From a checkpoint of a small mixture-of-experts model trained on Wikipedia.
Size: 8 layers, width 224, 37.2M parameters.
Experts: 144 dReLU neurons an expert, 2 picks a token, a softmax router.
Below are experts of layer 2 (counted from 0) of a mixture-of-experts language model. Rows are named router (the router's row for the expert) and show model dimensions 0-223. Each number is 128 + 32 x the weight over its row's rms, rounded and kept within 0 to 255.
After each expert's rows: "comes after" lists some tokens at least twice as common just before its tokens as in all text. This comes from a sample of Wikipedia text that the model never trained on. Tokens count by the router's weight.

# expert 35
router [142 147 160 148  91  72 133 105 145 156 107 135 171  99 123 105 169 136 183 121 102 189 160 149 166 133 178 149 114  95 115  98 132  88 127 158 134  47  72  85  70 139 131 109 153 139 146 151  94 108  67  96  89 128  96 153  88  75 139  76 136 150 128 124 167 111  89 121 164 106 101 200 179 152  74 124 145 138  84 159 121 134  98  96 171 129 127  85 159 129 160 146 115 134 120 156 112 139 129 151 131 133  89  92 122 115 138 119 160 152 150 135 162 156 133 155 155 194 131 137 133 112 120 140 211  81 139 165 100 105  68 145 155 113 154 128  98 134 105 119 110 143  79 146 129 138 122 164 129  99 105 171 111 215 103 116 128 158 170 142 110 186 212 150  72  89 126 129 144 151  86 134 105 112 121 158 120  92 130 146 159  36 119  58  98 135 118 154 153 177 108 176  83 118 122  85 164 112 161 166 131 177 104 113 177 136 146  87  95 121  78 189 142 111 155  73 122 181 106 138 136 163 199 129]
comes after: "\n", "-", "\n ", " •", "–201", "–200"

# expert 7
router [ 65  79 115 119 110 175 122 167 160 180 145 123 110 111 153 205 143 152  95  77  63  70 140  68 108 129 110 165  95 105  94 139  76 164 129  71 127 137 148 121 140 190 113 139 148 116 109 100 136 143  91 136 125  96 131  95 142 122 176 121 108 145 133  97 106  84 133 140 155 172 120 128 128 114 157 111 162 111  64 149  95 181 144 109 128  72 106 138 189 137  53  58 127 126 125 130 171 162 166 128 118 185 113  88  93  90 177 150 129  92 158 124  71 163 106  92 134 108 105 126 140 191 166 178 139 106 192  71 118 141 120 110 141 150  94 150 208 108 183  38 179 126  85 169 169 122  72  85 155 154 156 156 132 193 174 146 100 118 154  99 110 182 165 107 125 117 191  99 130 125 155 163 137 119 118 123 119 131 131 167 149 170 134 151 139 118 134 127 141  97 127 135  94 179 168 140 135 121 116 118 136 137 107 118 143 125 181 161 115 151 107  98 186 148 121 156  99 161 127 181 138 129 137  77]
comes after: " the", " |", "i", " The", "1", "3"

# expert 29
router [109 112 140  74 139 126 114 117 150 125 194 131 133  85 182  92  78  90 125 119 159  76 127 100  84  75  82 143  93 108 154 123 143 141  77 142  97 128  83 101 140 103 120 139 159  90 144 115 145 121 134 162 119 189 115 145 111 118  99 174 138 169 116 121 174 119 109 138 138 144 135 170  83  73  46 131 121 221 168 154 101  95 144 206 151 137 130 120 155 143 154 143 145 134 152 108  64  98 166 148  95 151 178 119  92 119 111 190  45 104  89 124 111 142 134 173  97  93 103 129 128 111 165  92  94  71  81 149  94 116 122 125  75 176  94 150 152 191 106 136 196  94 179 139 115 137 118  37 168 160 160  96 134 116 117  99 137 130  93  81 100  83 138 163 150 204  97 140  95 103 133 172 135 136 121 112  96 147 149  98 114 166 152 150 157 103 135 115 149  98  87  69  77 137 112  83 158 113  97 140 159  82 171 150 141 102 149 147 127 107 157  92 133 102 115 162  91 109  98 127  77 159 120 116]
comes after: " B", " L", " R", " F", " D", " M"

# expert 36
router [122 182  75 169 157  99  62 141  98 174 116  56 165 169 122  84 155 164 175 106 152 185 165 145 152 102 130 111 153 112 102 160  97 172  46 153  72 168 124 126 155 101 155 118 180 145 110 106 144  87 116  90  70 137 137 114 184 151 128 163  58 133 106 103 155 138 160 137 152 157 102 172 150 135 145 137  84  83 143 158 138 155 127 112 133 175 201 134  83 102  62 159 123 108 115 147 146 104 142 171  93  57 160 180  98 129 100  97  96  94 187 163 142 120 122 182 140 143 114  77 159 153  94 145 160 100 165  97 108 138 117  96 123 130 161 157 145 192 175 139 156 128 188 129 147 201  87 101 132 149 132  84 131 110  64 144 137 119 124 135 166 129 122 155 108 123 101 131  82 143 165  76 122 168 121 141 135 111 199 141 101 129 123 131  96  98 126 157 110 105 136 156 126 104 161 123 110 106 133  98 132 179 118 125 180  99 129  95  89 118 160 191 121 140 127 158 152 155 136 172  88  46 134 103]
comes after: " the", " of", " a", " and", " for", " in"

# expert 34
router [128  72 147 147 150 150  89 146 108  92 180  97 150 158 139 181 152 173  88 106 132 102 164 139 134 178  81  69 170 127 169  81 122 137 157 146 102 119 153 103 116 179 162 181 139 102  72 192 153 166 158 101 109 142 102 127  84 103 162 144 105  92 106 106 165 181  97  81 148  77 129 140 101 165 122 132 144 150 118 157  61 121 183 129 115 148  71  84 137 179 159 131 100 196  95 136  91 145 117 125 154 126 106  95  68 162 100 146 104 131 167 161 132 149  79 115 131 185 171 144 145 184 154 113 122 125 115 174 160 113 105 118  62  90 145  96  73 148 108 151 144  69  75  86 163 108 150 158 178 169  96 138 104 165 141 115 131 140 135 142 166 162 117 170 109 180  94 147 171 180 115 168  96 159 116 129 117 111 132 135 174 157  77  87 140 148  96 188 157 134 138 159 134 137 142  80 162 116 161 219 143 104 135 101  93  84 165 142 123  87 135 116 137 101 112  91 181 123 160 149 130 130 132  74]
comes after: "\n", " ", ")", "\"", " 1", " 3"

# expert 4
router [ 64 186  90 111 108 133  65 131  89 184 127 138 151 162 135  86 167 110 127  94  94 161 139 113 115 126  97 158 100 153 152 144 184 118  59 115 110 168  89 186 166 121 104 184 182  98 170 189 154 126 169 158 134 137 132 102 164 118 113 126 164 129 175 131 151 118  80 177 124  96  61 187 133 132  90 129 172 148 131 121 140  53 149 148 122 140 200 151  69 108 113 105 160 151 125  80  91 102 120  97 124 118 119  75  85  73 117 106 124 185  83 102 109  99 156 128 153 145 148 144 111 120  82 136  93 172 135 112 151 117  67 173 120 177 104  67  95  99  97 103 113 157 159 160 107 104 172 107 145  76 135 120 139 120 209 150 122 129 122  98 147 134 132  56 103 146 115 123  89 110 166 106 130 120  56 128 169 124 190  75 124 126 121 181 135 135 121 170 174 135 125 132 120 143 118 120 138 154 180 134 154 141 103 175 122 108 122  97 152 152 154 125 149 187 169 165 107  91 162  67  86 128 134 107]
comes after: " S", " P", "S", " E", " J", " Z"

# expert 20
router [182  95 143  85 160 153 133 138  89 141 123 157 169 110 182 193 104 132 124 100 150 170 120 112 146 144  89 165 160 152 129 104 166 100 118  75  95 184 109 134 152 185 145 180 117 128  76  89 129 163 111 186 130  94 149 167 155 136 139 101 140 142 132 102 152 114 138 117 138  97 114 125 135 115 214  76 158 123 113 132 115 192 149 131 130  21 147 126 202  45 130 131 183  91 131 142 110 121 129 107 119  70  72  99 113 151 117 148 105 182 130  99  81  54 118 143 123 100 121 168 150 181 159 170 142 139  93  98 143 119 125 132 178 114  98 161 104  78 101  64 117 161  90 179 123 108  86 102  91 154 169 141 141  92 214 131  94 108 124 138  78 129 108 139 125 154 178 124 101 108 127 180 107 196 130 140 140 164 151  75 102 182 155 151 138 130 111 124 142  76 157 109 113 133 118 149 133 104 143 141 118 153 102 101 117  85 167 120 172 166 101 145 157 166 155 149 138 183 158  74 136 116 118  90]
comes after: " H", " K", " Y", "H", " h", " Sh"

# expert 18
router [ 56 101 118 190  83 177 132 133 176 159 112 130 144 127 100 149 161 199 128 109  80 155 149 104  98 133 140 131 117 144 109 110  91 112 115 104 162 150 129 106 157  95 129 107 157 128  80 176 153 106 101 133 120 107 113 128 121 101 161 120 121 146  67 173 140  94  76 145 181 178 117 162 131 144  75 122 161  82 100 112 137 146 141 149 163 141  47 145 175 128 112 101 105 118 115 201 174 151 141 116 144 118  77  76  91 106 188 112 159  33  83 125  86 137 134 125  59  57 153  88 132 121 141 180 125 123 140 127 126 130 127  78 150 139 162 167 141 110  86  99 105 149 152 170 157 135 123 139 165 112 180 142 116 192  73 108 164 114  85 136 111 196 182 123  83  71 150  91 120 156 148 194  99  82  89 141 126 108 120 159 109 116 102 127 160 151 124 144 181 138  94 109  98 202 113 157 187 160 146 175 141 157 115 156 126 142 174 152 115 174 134 168 188 147 124 111  99 126 108 131 147 151 165 117]
comes after: "-", "\n", "|", "=", " =", " Born:"

# expert 16
router [129 165 129  56 155 126 106 135 176 174 183 149 159 119 147  97 143 122 118 143 198 140 120 142 149 127  95  93  96  56 183  69 122  85 103 133  69 133 149 159 158 179 163 167 170 149 158  99 102 153 122 178 169 122 106 144  68 126  92 169  94 161 144 124 156 110  74 128 160 111 109 109 120  50 186 155 133 205 124 115 182 106 193 133 150  95 115  98 199 125 143  85 140 102 195 132  65 101 176 132 132 136 180  84 118 144 115 203  54 117 126 180  85 129 161 146 145 116 109 143 142 127 160  89 128 129  67 146 126 110 192 109  86 165  89 165  95 136 128 126 163 120 115 108  89 126 143  72 147 115 132 122 149 146 123 156 115 154 157 113 138  57 122 125 152 104 131  68  94 122 132 101 140 131 120 150 100  96 177 113 139 118 138 119 159 100 139 105 164  92 165 145 110 139  82 105  74 153  90 122 104 120 172 104 168 128 164 148 101 131 166 117 161 166 121 209 151 125 121 151 117 139 129 125]
comes after: " T", " t", " C", " c", " b", " B"

# expert 11
router [ 56  99 162 120  77 190 132 172 145 188 164 168  95 142 147 194 119 147  86  92  77  77 128 122 124 106 119 190 105 124 106 118 126 202 126  90 128 122 157 127 144 153 114 127 115 128  71  95 144 114 100 147 128 105 103 161 133 134 173 101 127 147  88 134 119 123 140 145 124 131 103 124 140 132 144 140 137 176  67 129 115 132 169 125 102 113  80 147 156 147  46  55  95 109 154 129 155 127 130 125  93 185 131  71 145  82 218 143 137  88 128 123  58 198  72 130 101 121  97 120 124 194 170 174 117  90 150  66  71 142 149 117 117 138 132 130 225 121 181  93 166 123  97 139 181 110  77 101 169 140 139 125 135 190 151  96  74 138 127 100 132 181 153 117  84 139 175  94 108 118 149 152 196 140  98 153  86 111 140 176 162 151 154 170 150 125 121 143 144  98 137 126  89 198 161 125 111 115 146 129 126 151 117  96 140 139 149 139  99 145 121 147 157  87 127 137  92 137 139 131 112 147 167  82]
comes after: " |", "/", "-", " and", " (", "–"

# expert 17
router [161 171 111 128 114  89 126 159 140 137 118  69 127 146 145 198 118 174 147 171 130 118 128 126 169  81  99 111 173 107  81 148 127 180 112 139 126 168 105 115  64  82 138 108 130 149  95 167  77  95 141  82 149 163 151 150 128 171 145 134 105 105 105  88 142 136 174 190 136 170 149 111 160 159 190 132 140  62 123  83 129 127 108 150 136  67  74 121 107 131 137 162  92 105 140 142 165  77 129  71 111  62 143 140 135 174 155  67 147  70 106 162 167 114 125  97  73 114  90  73  58 151 161 126 202 109  88 109 114 133 116 121 125 118 116 140 158 160 196 128 128 153  97 113 103 104  88 120 149 129 116  87 139 113  82 161 156 143  91 181 135 185 134  79 153 131 101 104 127 143 128  59 162 130 148 133  96 179 119 138 124 130 119 165  47 151 101  56 136 123  81 101 116  67 151 168  91  91  67 108 160 134 112 127 113 178 133 107 101 178 119  98 133 115 111 128 127  92 153 192 108 101 123  95]
comes after: " |", " in", "|", " on", ":", " from"

# expert 21
router [110 110 133 115 166 181 131 107 150 177 144 144 121  79 121 120 135 188 125 143 153 121 106 144 161  93 160 147 123 138 193  93 135 106 141 111 160 146 130 176 163 154 113 116 197  52 156 154 113 143 150 112 109 152 173 128 139 170 110 102  51 103 147 163 103 106 103 164  79 118 146 139 156 112  72 127 129 144 105  52 139 123 113 153  75 106  63 122 129  87 126 114 132  79 125 146  84 117 133  98 148  60 153 145 115 132 130 155 110  99 121 120 121  70 135 113  88 138 119  86 180  68 116 174 107 209 107  71 165 128 105 101 144 138 110 111 106 145 151 143  94 104 143 127 173 124 155 136 120 131 113 135  97 122  70 129 163 132 111 105 130 196 167 154 146 161 136  92 144 107 156 152 164 110 156 157 145 126  98 157 143 123  69 136 140 247 117  90 127 104 130  80 140  92 160 113 155 150 122 220 162 173  96  98 193 176 154 153 136 133  64 178  87  71 168 146 166 133  98  83  98 121 131 167]
comes after: "\n", ".", " |", " =", "==", "==="

# expert 30
router [136 145 115 207 132 151 125 150  99 182 161  90 136  79  95 105 141 117 150  87  79  74 143 112 112 123 125  85 152 155 141  86 151 129  99 166 107 161 133 109 101 110  90 149 103 165 132  51 121 137 177 123 112 122 131 138 144 125 108 159 112  96 157  89 163 117 121 112  94 122  58  83 115 115 198 124 122 162 102 159  61 184  85  50 138 168  75 146  73 128 143 129 143 148 139  98 143  86 130  76 134 127 107  86  96 131 114 173 184 156 153 174 101 133 152 108 150  70 176 171 119  97  90 188 170  75 146 160 165 107 111  97  66  83 110 162 160  72 112 121  99 108 159  57 110 117 140 149  99  96  92 102 111 116 127  84 156 147 129  91 115 102 153 128 107 130  83 105 123 163 136 126 120 133 125 148 104 115 107  97 129 110 146  86 177  94 101 140 129 129 141 162  71  76 121 139 183 163 196 216 113 145  86  84  81 144 185 138 127 156 123 100 174 135 141  82  99 129  88 118 146 129 132 173]
comes after: " ", " 0", " 1", " 2", " 3", " —"

# expert 14
router [ 84 110 118 174 114 162 173 154  83  58 151 152 126  79 204 115 153 147 105 126 137 123 182  84 127  96  95 107 147 155 133 147 137 164 132 149 120 136 123 135 136 107 138 117 190 157  99  79  83 107 146 140 191 180 106 162 156  95 118 125 100 132 168 123  61 116 146 138  87 161 190  97 136  87 116  63 191 147 193 157 161 157 170 123 114 104 166  77  91 111  88 183  82 123  91 136 157 116  94 121 173 129 115 107 166 147  82 120 133 127 126 151  69 110 152 140 109 113 150 159 121 163 129 155  92 108 185 142 129 135  47 144 153 167 122 132 125 142  92 127 156 165 126 135 116 123 145  88 105 137 134 140  86 162  60 147 105 112  82  77 136 141 108 198 123 113  87 110 123  91  80 107 149 168 149 136 134 115 128 131 141 175 102 136 102 132 151 103 125 165  84 181 107  26 152 165  81 183 163 110 123  98 199 136 147 115 162  92 117 175 118 118 101 147  98 153 140 118 180 161 172  89  89 156]
comes after: " of", " in", " the", " for", " with", " as"